From a checkpoint of a small mixture-of-experts model trained on Wikipedia: a softmax router.
Below are experts of layer 7 (counted from 0) of a mixture-of-experts language model. Rows are named router (the router's row for the expert), gate (a neuron's input weights, with its number), up (a neuron's input weights, with its number), down (a neuron's output weights, with its number) and show model dimensions 0-191. Each number is 500 + 40 x the weight over its row's rms, rounded and kept within 0 to 999. Numbers have three digits each.
Before each expert's rows: a language model's description of what the expert responds to; "comes before" lists some tokens at least twice as common just after its tokens as in all text. This comes from a sample of Wikipedia text that the model never trained on. Tokens count by the router's weight.

# expert 51
Description: Periods and commas closing a sentence or clause, often fused to the word's last piece, like or. in contractor, ence., al., and commas before and.
comes before: "\n\n", " The", " He", " In ", " In", " This"
router:502405485524522506513508509448537487503439480454575468451500485560469518532508545508500555468558451527535487458471518500460493502451467506427482511464538523514507544493494522533523462526599526488462574436509510446440533464467507473482484542503587515516560502522438554401470526499564438493428473475515449490515563555503491540483487513485530539473574514429547560446457512579493523523466498575487475438488552402490497467533512559493568517542487498575424507503459454528511471526505519449531523530539549489454486490437424492508556553430517504455580549525538552475506506459562515502
gate0:537508547498534536455457469475521519489490491488567388415503515557534487524562537473548509467486458466589489454503479506472445483517413590486538567476493559509500512567458425600483493466477501499507527473535486514485501456530527437514502523416477557489512520540464543534453517521490494420523464546522450560485549438514457489498507498453551439554452489485544506457488514493452510490508431565498534453502492467453554502461520553486542555462545523474485537458489412469490491550454462496479478454532569534451526565496445537581565479458572540544546562508532468518462473447517480497
up0:577545515510444485476546479507463474476441532599503493469499501449529512426510493393506417507528485449466524532448438474534558507433535482384428523482485506445579499469513509516559469424534453492540502475428493447480472517455448382475482513622531537538506486517498543500468503523465547498508528469512466429512510464541513572442508540521439569501442530541524449409464481484472531514475526490508533532510474471468523472486512458549536497484459459520471516499487520495519564545513514526485511482522441441547455468465525519527591521534510550521509481483520482487529510538456448430
down0:547592460563457471520515516468439552482508497527522502444475490476521527482480425394447580486585516453482503516497441448417495578451415468507538522506524382461459548465506423492518410512559517534509559479427447449498494509432565496443467522534550536479507493522464477504424480532545503539492479500457481528435471520524451483486518499483492523503497482477548470484439519517407503462475513523453537443488430521461598502499512503455585494525540473493461496438507491445539499449554530520460488462460546521507465536489472434533533537493513561514512523488491545462476511524493481479

# expert 14
Description: Double line breaks after "= Title =" headings or sentence ends, plus capital-letter pieces of acronyms such as MP, AT, IP.
comes before: "The", "==", "===", "=", "In ", "M"
router:440436477524478570598516521454546477489497389440569450489492508485457534486499505479539602436524499504544484449462524510487424479452485558508552520483509544544566477520480531509508479522521543528457506459533445460465510516499465544418424497524530540537495556517491526474485536474575480495495474427554461473512539515513455546517461568457464516445584473506577570498465543565473567533492499530521483470484578424464535499467482505521541548534469559564468454492484522518557449507512521507513512498497476540505530479464515535573534561501504580513563510564544414507499558460508513509
gate0:548422475535505462491545552503472451483456529507498491546530447485445481522516453502443499540522448476494508502515502516480488538539460521427493540541525491490455476557469568421478520464547534512485557491539495450491587531490419470431546525509499540506519600549507467408440565485523519504515591498485546629502535441477545513505478424436452555461519506491489543467471540520532470538547531511434548447480472541423473505506465511493596451477523544527517486499521461485523525603502513520486471573559446506515478482540498569522545420473539481491474469469519535491538476452492500562
up0:495447488556530456475455548519464471475472537516479505555552418490475506507493462482510486516518476527458540413513511505476525540483476512484471489505499481507506468444476567434451435405536421471505591491499470483421527511497488458479492500540481493483498594463445510440434506513576549471473551442460456594479428476473476508498405482499506546440496520492530459459493557543515465516516476532415541423467524507480462463561525510573560479530511561543525508525564462527517435550560482468503459604482483530517483449540498483516539556493511486539497462541529468425529454590525474481
down0:502449485503483467435457428439501527533494486559590464496482494429608444434434444546572503485496532517476450551542490497576530547557476495530510532516552526492579482456492519427500529551515480533483482549492499514459512475547491433519479540463501490516422563459562485460520540556552543451513529496476536488521480503505535464509508526531437566467531538507511503504474492508565546477495562527447430505452484473470516537451523447482520556528456509581528489540513424483532470516555516542490415469470490499514458477461489489461439468563499401435479461504551462568566478548463446502

# expert 48
Description: Line breaks ending an infobox field or list item, plus list bullets, field labels and headings such as Born:, In office, == See also ==.
comes before: "-", "- ", "|", "| ", "- M", "- C"
router:457496462508520532592432512529504500527481424474491466466469513507472537520522590500553503481521416529521467498383565523493459475447521541471444492457519506518570547505452585479521473494524525563451585420519525450410569501502513513464453550473532515533535516461479553473502501488527484533470485480562464516496573533487464553479438535522545483463475455442552555509433535566528548566490467552496528491527537468466465481495534550441505514504451557569495452525496457501524442495502567470559495557517551482433448434478455506474523549453522528547544538511566529496478529523503545508
gate0:471473555510536441505567505505515510517546533571504487522508499463536475501498507486465457506463483544479514475464526534464543511530441522558444505466512570489433419544455475559468512466488476553480505461516518442531500577513467529481552568497486467448515533544541561552460511425534582514505457454484419527459507555546498537486523497479471567486501540496478460425506596528541501535557455511553469505496549573466540475456499456559425448455490515512486531547495443517462465514480503487484476511584528499491369499505506504491524588566512497526483519488588554505484453457438519610
up0:461486567530482439534554473513523534519514511603506493530484476447553450530493497527441441471453481570488508480496550511448544540557469528575470502451527556425455460545450446564434468490474451541493497472522551473529514567514484524504531566456458494475499555543533529556454540462536556532504458457479467503492498568516495553497521484479493522491484537494485451448521538529570492518538413535547504489520565533499554450431549441530429426493474512483476528557481429489477404515434500506503467514540544483489384511551495514522537572537500510525506545511551557506470478481488508598
down0:518563452563477465570472501560470483574500476475345473544537524482492497469426497503545436527480535554546469535544479489562496469487470480470470494500493503523462479521536530486558541487495460603477575466553504499478560490544500543521524473490554553522509464468470473482491461543452530505499478507481558517569476525461470499395558503559518400533488481535515499577409483496480537549567499518466519505436456515461469526501459578475558501483526478496485480435474526465550474440502461508528502423461492453521474482451458448513516501508571522513499517438517436492545538503520408458

# expert 59
Description: Line breaks ending table or list rows, and opening cell pipes of the next row, as in sports schedules, filmographies and election tables.
comes before: "| ", "|", "-", "- ", "|  |", "2"
router:493462545505490505577484526492526506518448434486495462458446482531432519483588601504561592454532459525515571433396557448487539416432492502457506525480512572497490503492446574554512482537507489509430510432541489413457544482485524480407479472469510536530497499448510598481483551468525510501491492449553499468516575561483515509504483461471520542495531469472533492557454573529501532581489500581498457457522515466497460452476528544506537564555450543513470465530487462494539430563491545470528517533528520537434445494460474496511542544484529523508499491519549541460475509465507486495
gate0:461464512441439451480494493513420569519515472477450507437581546531542473506534492534526487544457543510525470443400602503516468438425472461463510509456472440554513474488422526548527535506425518554405451514517500419511522535465463477490505501499526482497527511437469515531471483503551472486496466480522535474500503471481500439414507506511518469492472455493549447536563460495486508495463533468596473497464522543503517555545394524481511452535460430488448519570457462467510499516476516516539473509524563444520484462472482548514480514493509572498540574486590508478545600519522501428
up0:499478502397500511535515523506501567521590488459537537477521469553524496438531568559515519551514513552562505529466497563476487412435557512513487497527536502473480460532420473453528555451467514515484514478496524511455459528540483404535435489521509459444451558496452481557452471520515408489545473590464460451459468535484512549447450542480508469554463519502502455494462518440548471419470493565547538518472549506484510535521485578533568452472498552468493462538471477460480506522425556538462528521497501510481519495505443490512422571494524443461569494468447550492433553445516524540
down0:457542480466552504512484479499512506478492500578511546444514450512576533552481508523541535478471429562470514457524508418541513517466495474538504611489522507451464494554484502516487556521472421401417548541561515470447509398524433451459512511509434512499511464553530507454528522553530469472476456453479464522489465468462463494417482496513507550481546468559505449516535504519493511442550484496582457472490525531509543469560492564427482453424506542549556451474533478521478427528566518498517502493527562546524434534505574500427434504553526503507503498487523483454421510564518533476

# expert 1
Description: Unit words, months and separators right after digits in measurements, dates, tables and stats, such as km, million, 26 August, 80%.
comes before: "0", "000", "2", "1", " | ", "00"
router:475484526519542516513504527511535440543397428509505423476460510547425529553521559489554571461566467501586471504496518520471465468455562572445483571465513571469495494544454620509496424508562509522495505482514501482469580476471499487420440477512526539600534519516504511485494496444557478527498455500514503493470528533501480489532490501439518556479535517514503577535494539529469517568488555556484489462521567442495454486500501442481517564568443538512449515463467446516571520509439515468514541513528509500447481476456459519515478563436570522472515513528555456507506530431495562555
gate0:525429509523501487504438511493558571495506478507557399505469547475448431470459567508505526488497498552560466462542572512500469556503509476534496563468523546457468456476523516492561462489543493500501525480451492562423508497495445575502506481521554450462511563515506525522468418538498530590523458461484554559535488511550511452558515554508448512549377462403550491458496478449431483489533525519543529437465565532454488460473547451463522492474444544515463477476516515456508504489494515466518534468480487522435536434481493524454556573450530554487512450554511452453552526438516546531
up0:496485570534557437526443528561481557519552481540555407510442474525484440535478566533517503449540501492532480478547501443484515517457510543520448556456478551538420502545524536526536462521529439542507513494505492544515565472501533516529459454514532469374565549540499507482502491471481559586538537442465555518563495515495493471418520528535442580502509474438533553471511524426513467527490490477563508466495534414423465507504554547504505495499528494449494470457448560458499567440513528511525521441497505463475511514514527533558514597418485531499487489532546534461506483488523588509
down0:523510490517420489409500579495543485468503533487529486495473578512469580479533523519510498472422541557538518545460504495527505484479533543495422494478528575475532513539522486489506563487520531460463564527472479486444472504422515486451559477501484525507475539518523481549457512542430512469525488570557457491543493506455440384455560517524486494564474493481521509461510537533548557556493416530613500422456483448499428535529562530510565502482506492426532531542496487544493568556494539532537475400415473477498551515566503468560526520502488503560525524533508497543499574458517505522

# expert 15
Description: Bare space tokens, and pieces ending in a space, that come before a number or name, like Channel 44, Gould 150, and coordinates.
comes before: "1", "2", "3", "5", "4", "6"
router:492497521462484485533500525478582499517484441475556424436413530514470528519553533478503548475528462554570535494481544523440465441419476542466476538497474493512507556451477504494488450529513555529435488497525519496465534521457504472447417506499555540546542466451438530459543481435558425524480488405514467477511529511497466510478441510423476526464520448434538497494428561546524488542456498535450441424489514472466461432582476512515518554580473564545471490474454483497552417533444468469581492516508516508482442447467457500514526492462516510502502507591520506446560506452491505550
gate0:458526546422412503514532533448436512557478522488458525490530467503410526459432484555533482593513500497585510501496448554514426483510536513460489472500458434465489547514476454521489483478542423537494568460494561476510444508441500539463449523465501520508461485504470497512420480504508586499536516573487537485454528503513487482477508508473494474562529518551513436513478489561533431459543505458449457566514487540459509435485447448491481436540460564480507466552467493532514497436413499527471468513531553470469437466513423525544409540549500570505562503481496493511497538482462605539
up0:532586524526465478511499410518522497491574502504563487474446518532543535542489454529505514458424417473452548473544555547481552580477460514589473475475516491502546477505515502502426529487525587470542460527518513538470431517494505494508540552523529433537535498533482526383551514480512497483454504566500448521512488537534542471524472516506534493507467536503505585453517509404566581550469487488521564459437457471526507543486474480487551498472603475535486505493543522497509474549569496476498531503546439575510540549441493533421594505465541463457459526477517539491514498536561475504
down0:596413466448529510578458548526542469487473470492474445541481454475493410492468520556545449452510509447510493551491515502465432455456570494453519464539495532492449477565480541495541484469491514465461489496496486578484475478496517577544509464558445522528503514428486564526447515473451551473489534538536461564556494423565558498475586535501563461512546492526488418582446536524491513433535496515488525507484501484563518449436530462417457567508495487509503466542449517459494511521418504564448477522530491532462454458490515480445511472528501564419556509481455495523533542472514472527

# expert 20
Description: Pipe characters closing table cells and rows in election results, sports records and lists, often right after numbers or closing parentheses.
comes before: "\n", "\n\n", " % |", " % | ±% |", " list", " #"
router:523492549485526524557474511512524450504484425460542421480496507548440499504531581496528505463528483508593502522418522533402439498476454505511483529491490516495510526484418561479508461540528525523449552494530507418453504480494511483463512567516498560516597535502479581457539572507494460543461482450502455476480540543538525504495529541428522497500520492455559515574497546580550513575466524537466486479507554504496507424498543530489500541518437586591472442488476487484498507544458492496558519533545511490446461451414421529523564524449524504481561517505529545499479520398526510543
gate0:495534545389490507521491597435427426555512527463474427490522499524559534437535501471473485584505443597563527486470486563489554479526492487523470570501416483490492508526603519546505550502546494494465454497485506545484465449521494490465424461493516509483550581506542485513538484473485560487548522502472476485474531484451463510516475565471498558513555473449551536477422434483548448449482488469468500474535421510482528518479473472499482490564563476437524491442555480504517476526510469524445461503493499443498498538503443470512443522539551444405469462502534464573557546548510475498
up0:444506568457470508534472547457455437510512527498527398526484447561583497528465508485569536523467436546518530565486500533526525543478464492512540491505427505521467507442534507482546514486549482503483431498535551621539448484537502527446459556529512559516493524549579497550485478386523511485519573502445440535468493525442488472556542576474519516476512430531559549481468473433509448487483504496458459440543449551499502552509472451459499449540527528490482448526494498522440443513481527495458461506500547432502496499421445467482466474547510431437469504501515461547552557538545474490
down0:524482537527415503477478521495465540514524506553509496545500492453549548584562498579491420463491561472517463506521566524534521481518508479523512454532568541486490443485527473499454492572463502435537531512504540517484530523537503580546542534558469491493443507549466503492500483518503524418506463525532517472545514509492533459446470514513517519544557473501429534460528508547522543525484467519535538498434647492460417422473520511504485532494521482504518465449507430382485544480551430533494455496529483565588460472425490520542522475575482473579454515399541533490524479481511469513

# expert 41
Description: Closing parentheses in chemical formulas, empty or trailing table cells, quote marks and brackets, plus some conjunctions such as and.
comes before: "\n", "/", " |", "\n\n", "; ", " "
router:496456525487521525509495498517536481506450475454504448468497543545448564534548524510515537426553444516529514447430528523485519505485472532460484547446499594508493513480469548502524450546568566475448567488522500455414539453479504521479487509517527511510562463504451534455458560463517488542483469493510494447523532502488511539514520563435532533442544469419542569481507514593494481556426504570488467475529617448478492477490543501507538542563460538543445518497424466505558462558459462443553518552498510504461495500430421494551482502453563566450546527565558506496516503422537505519
gate0:452532502454492511496450572423507585531465447497462527440507480501556481486490537545572501507489491553523473489465530537521478425481437511556538472501529481512472494486506490538411501470465480410520508506507547437488491482433491509516474564512533536472531479462471517537513551461483435547531523450471463556440552501576538508540482503403471521471498462440509466552476509431532585437527518541500436447459437510513523459514541529509466477449518497529545417499574598494601546495475507528521549557526523484482499500514524563480518502586543568452502489524553550490514504481479602504
up0:510493495481542467434507523481512534536501473535478491484550568536550517526452521546556510470524511547520520571455520543481553449455505478526465431507536549504441498444558472475523474542505484505454502477597525454486507524470500498500500554521486511537451434583448541540504500430501492490428520462465566506500514433486497556427465475421543526539488499426408444529500466507452450479549488494512420465540547466517541476438501488501536430548511478539516472528532565536508472525609489474402509535512590523541493515450453505527508396478493481504441423546506472530540518465525566460
down0:420542463530510538513545531509519479450484411450491527487430520441544491520506462461500527544494509524520563531538547513536562431571504552421458475504453542484444545451521453517539446493519533486461480468487495498489564481487485601521505442488532501447545480566506475443468514466469512541416559576507475561509488511477472597485470555426554495538514464520490583524552466455568412521471470483570479516486461497536518498441517512502588478469452492512465630507562456484462485509483507470514490495439468518516487493474455524473419529489507528500488454527504426451493512487514550468

# expert 12
Description: Separators between numbers in tables and scores, mostly pipes plus dashes, semicolons, colons and currency signs, as in 6 | 4, 6–0.
comes before: "0", "1", "3", "2", "4", "6"
router:476435526477477490583461464506524507516505442463545440437423513491439515471544553522496520468536468514487472503447524487421503467440490494443557548483490520467479513479447581539513445504510577526470479435464503443477506488452483459442430484531581589562518474446437586470504503428530517553483487483532478485488533524490468503495491532428525506499518528472521517480497543525551490498431512541531530460519499503500468486442465510466506594555454565532455489472519413497551441501470507546564506500475502490445451463479454513473516556490554603465527540542523483492449511381507499577
gate0:591439455499513508521478426472525564505485531548519531566444496421598466485594546502587516486499489522500447554459475429591460497497460489422497530556467493515474476493499451545458469540462449482553499525508482456492546559475496484494459470471541476491503555568496469525560449459470468564578505427525531470471565522539546516548507506437474471418492512529544510526554540508554473500520482568514506474457543497488428555461515514493542543544472524591476531538473515561455483482530552548538480435532505484491444484471423446543523466539482513497488511498466526522470421518535520476
up0:520465450530524507522495477478556547504486550565522501526480488450557526544535482533510506480503530516533491476538474389565495533466441486462458534544436481455382511525524514530500432555494473514457523483471482460454514489438503539531497442473570467475515504503478471518493495514519588518509440436545523433515469550487523480527554480502444495494454429552434479524515528530510438516494462528518517489441475435507423435482497546433529515572424452608530518491517464472514587540556527512490496515523492508465410394479531461547524452555498441481481516488465441497450449492510517420
down0:503476457476438562487560425375493441443524527560530492454491535480470532494435481477495499529490457452548497458506484571484512467433486528530525545420516437439510581504504474495486552478485552547568552532469508565503543503468493555462512524470469483464568474490589549482508533433525533480474531558525465532481611482503509446509590467521496484487464485498471569579501466476557480496504465518477506481528489459573571571493448511536504594483518545472524488468450485511487520515515439524517481467515522456466474478448530524508525497486450534538510549514528391519467495516526597516

# expert 44
Description: Adverbs and linking words after a verb, such as there, through, into, that, completely, plus numbers in table cells.
comes before: " | ", ".", ",", ":", " |", "; "
router:486483512506511501504480519472573470493439453445505467477501525543447572521551571542502525449531463516541524420442529530503522466456455551478506529481529544527490534525489582544491441503547572476477510426509469422455530476418502550450459457477529563528541483452407524437482556485514491514498460478515427454510535502528495542497503511438503509456517540476542562462474529582506484496447484603530479510514543452487498464524518544520543568535457529549415459492438471506513439570418491500531558539460561471484493497455471460517507527442534596462543551544519477477465493455527525554
gate0:459424495470533426488465592479445491497506454501511462480510466518485550436569514545511511525580479521553529426512485474506473503460558493592513475465529443534510542480513511492490512539487489502464482438504520489479512485513464511456442547456543494519476561507522487542465473523474435543471559447531470563457518543576503504565498501546455570496501526526456481498435479519533533456452405465535446439505450574471494505555495443524573552533558505495500442465434415494466548584496485569508527495517481443491454470502498535482453481472533583448550514534521497458403512574436508531
up0:515537541495475474457460540459475501392445499512566515480479456559495490542501500499515514533474516557493471428516543542533435567570524428472476518510497492520562517506503523471516523501510477494480469480453438526490439531471486515427417540476483530477473562513427419538570511496494471593517578528530492537566449484553516471531491492460478505484530476435517460500446490531566501485562506508547364542548546494507491523478481491548518518491552481516535491466442515434454558578525509460490468473465513394509514502523532580517515545485497483484489464433485467577478585572542521541
down0:520513496414460484459484499440570465529436520473553459453457493459472495497546510569449526504470462513605515493534479514487458410533557466585487545540516491509498462448527500486521524585482503462465467468477551490461445526492531477592531585537430480542446467531494427473558477463506480546512496469536486482513533522503554469505548477493480513530474508454466483587505516485512504550542531495505501558512525564517455528529497534560576522493532440451494579533508493458413482511542485508541391491470513463524531545518555514491541517550468547505512422458506538425527499499407413514

# expert 56
Description: Tokens introducing dates or numbers, such as "In ", month names, "in ", "(", list dashes and separators, mostly before years.
comes before: "1", "2", "6", "20", "19", "3"
router:479526522477490529549476495440498489540484456453510461502468506523457508559519566441558527437534428555512448473455536525429485394461444473428455523473471495488526513452464605583507428509535558511468522463504469502491509424498516484446416548500544518568543493472504563498499498405558509515478477485568482428441526507490446580530484522404486481498537520466527550504428538574532528527488455525528449469533505455508446513494495540493567527514430576506477515551478484542477484503533539462521519540509517461444453498486438531525492524473523504460493545505547420480460536452533535517
gate0:512465585404601488459489532425468550519482542543535516520493432478536510564510587507542511493442473558557488455466543521481494475489466454486464509505509552530553417508448489502537524504471486512450539519510479460521483558440517463520531485530548516491545482518546462460451434494564488489464447411539477549485461526563460583493520503490431532539471476475536531525460496545520448444515535477450488568491462436452518504540531533439542510461510524462536481548542486544399518476475502390458495541492534458509525524456486533486531523463497412554537491490463436444580496472472507505
up0:481503461487607461510485471466520519554537501539531531507483448556489479501551536552571469514485480519508481473519547492417554581471556459481408532508539495426479492554469541422510489471508479535563525464559501520470590481506461532573520576497523490495513517471468471466520486489476554511556439525538489546479505563465506501524508487482592434487454577496457489497523441547494476490644477575457506494459511482520557508471566490527503527431462464547487534552492549499470476511518567402488461520496436532523441526474492539504496589463506502554492532496553469460486499473425514510
down0:544445438477415437514550472492412492556583544437438545438505475463534527511544494499528541431510506520473465542518482529464506461443421515513518462428546497499561458523506447527492520416552485574505600480489444537521478434508526483598445450508498549469462527497491477462459505470409528442495452519495557440493583497543449472500476507508482524528487487448503497482461484422492455515560538498494437505534482505511519480585500456449512518513514484517491460524521550455463580465519459527475525493471531421456449496532490507527471491557411479486524518467418484559465515499489518488